Experts of a small language model: width 256, 4252 steps.
Below are experts of layer 6 (counted from 0) of a mixture-of-experts language model. Rows are named down (a neuron's output weights, with its number) and show model dimensions 128-255. Each number is 128 + 24 x the weight over its row's rms, rounded and kept within 0 to 255. Numbers have three digits each.
Before each expert's rows: "raises" lists some tokens whose logits its average output raises strongly, later layers aside. This comes from a sample of Wikipedia text that the model never trained on.

# expert 7
raises: "que", "ement", " birth"
down0:129110157125135126114113163087154153120130146145124096103138117087131111164144121131092131135131177138161138151096136133108173184106136134085121115160089139114147103118136115154129141162144148138116149113127153140075148143147136131147121149162104147153127099168114097128125122140186136149126098117148125104149128091074073100106094166155130106127138142120112075105131144114127107142139

# expert 49
raises: ").", "]", "),", "\"."
down0:128180115149163118183095105092167148115118105095222119168137135134155086144142052169167110112152130164140102119125125142122112112155124110111066105126105134112111122148122152110144065127158138136120196134143128129099098079122130092112129150129118119137102098112113130175106112137100112157155103127098097117181116099120101149124118134101130120145123124090134141135128091107153166148146

# expert 51
raises: " Apps", "\".", " Succeeded"
down0:147137134151113101141081165205108122146139120143158090116150116112140143089140146176091150142129147115109137087112135143118156137126142155169140140107115120131139128130089142134145117134126100078148117160146144145136152146136129150149086178147128164173099107114103121155172194126135085171153139090156086133146112148141100134133093129111144141161148168098132122141087117086107084114169

# expert 45
raises: ".\"", " Athletics", " Nominated"
down0:107126137105088096132149063080124167137111128128130126108091084072153153124146118157157118177109136129157119139102113117105164100146103129146112138147151096143116150155171141116125139072113138113126121155082082120165132144135151161110117146152143122114118145140090101137062132104112164140138110113173140094141127133128168101123106129152132138136153073155134130116109132183177114142122

# expert 20
raises: "\".", ".\"", ")."
down0:129092096106120127125133150076168128104130122153151144145136120129149158160155110129097124161125130128097110143161142141119097163104131114102105086152119132118158134127130118138124147136097120134096118114125198095081161140166108119145134147107136110141119137148108142142101179155122129106150144080140137083166134121092117149153107138125086102143120125137096139155120191091121142146142

# expert 48
raises: "ability", "ments", "able", "ets", "ative"
down0:134170146152115150151151122061122118105123146135152131109150073100170166123118126124123150129143142106116128105108120155151126139103141142078152135171143124145127102152128122111163090095119082123132089167128116138156150151107101141139104096124168121136187110141124110097135150154119111184110118139087104110128107137099118141118072119161131139156090138172126139126104129106086096157137

# expert 17
raises: " which", ".", " where", " and", " racing", " that"
down0:161160155104145132079142117130152140125103124139077058108142102143185130132117144129134122140144143123150130140099199102147087085107102112133125132119140094153117103106121155136104115098120107106120148134148130124135105103116125133122113160159150104139131144137159127104120147103125137140118129100086080138137138096139179094100095138128138138147114138162140102175173137123156154138207

# expert 62
raises: " ;", ").", ".", " .", ";"
down0:161159121134099159146120126120119095136145149118116117142147163112126134123153149104116081160128160134141129108093113148086154100108112154143105189088190115131133100159124126123137092097125116113138110109120144168160128080165113159194109118079088150100104113073110143173067135132070164162130117176179105088125123104168136149114114106084109148119136159122156149144127111115125125104151

# expert 5
raises: "|---|---|", " Other", "==="
down2:145134073128177094153135130117100131140194168131133105107098130139150122130155132181130107188135144164100148134135125134163169138125130118155152142141140081138124124117139159172141185115154143146133103128138156130111076153124129102125097136111112177107129129106086099156157117106114112104095156134157128140104114148134085139171119111121107138106114101144133186129139162112140100136122

# expert 31
raises: " titles", " Producer", " Actress", " Episode", " characters", " actress"
down0:122131122095137153113142123167128105134135102124107136129114093117108134093103106116145177135082138159129156157142136119114130124142105120088149122170157149139062107166141107132131074121103143173151155139123138136142088125141156139137118136091140148112109142135118179120106151163154154126161120119104122134137093160098112108136087137108139123129123151111145101099091156121116136129111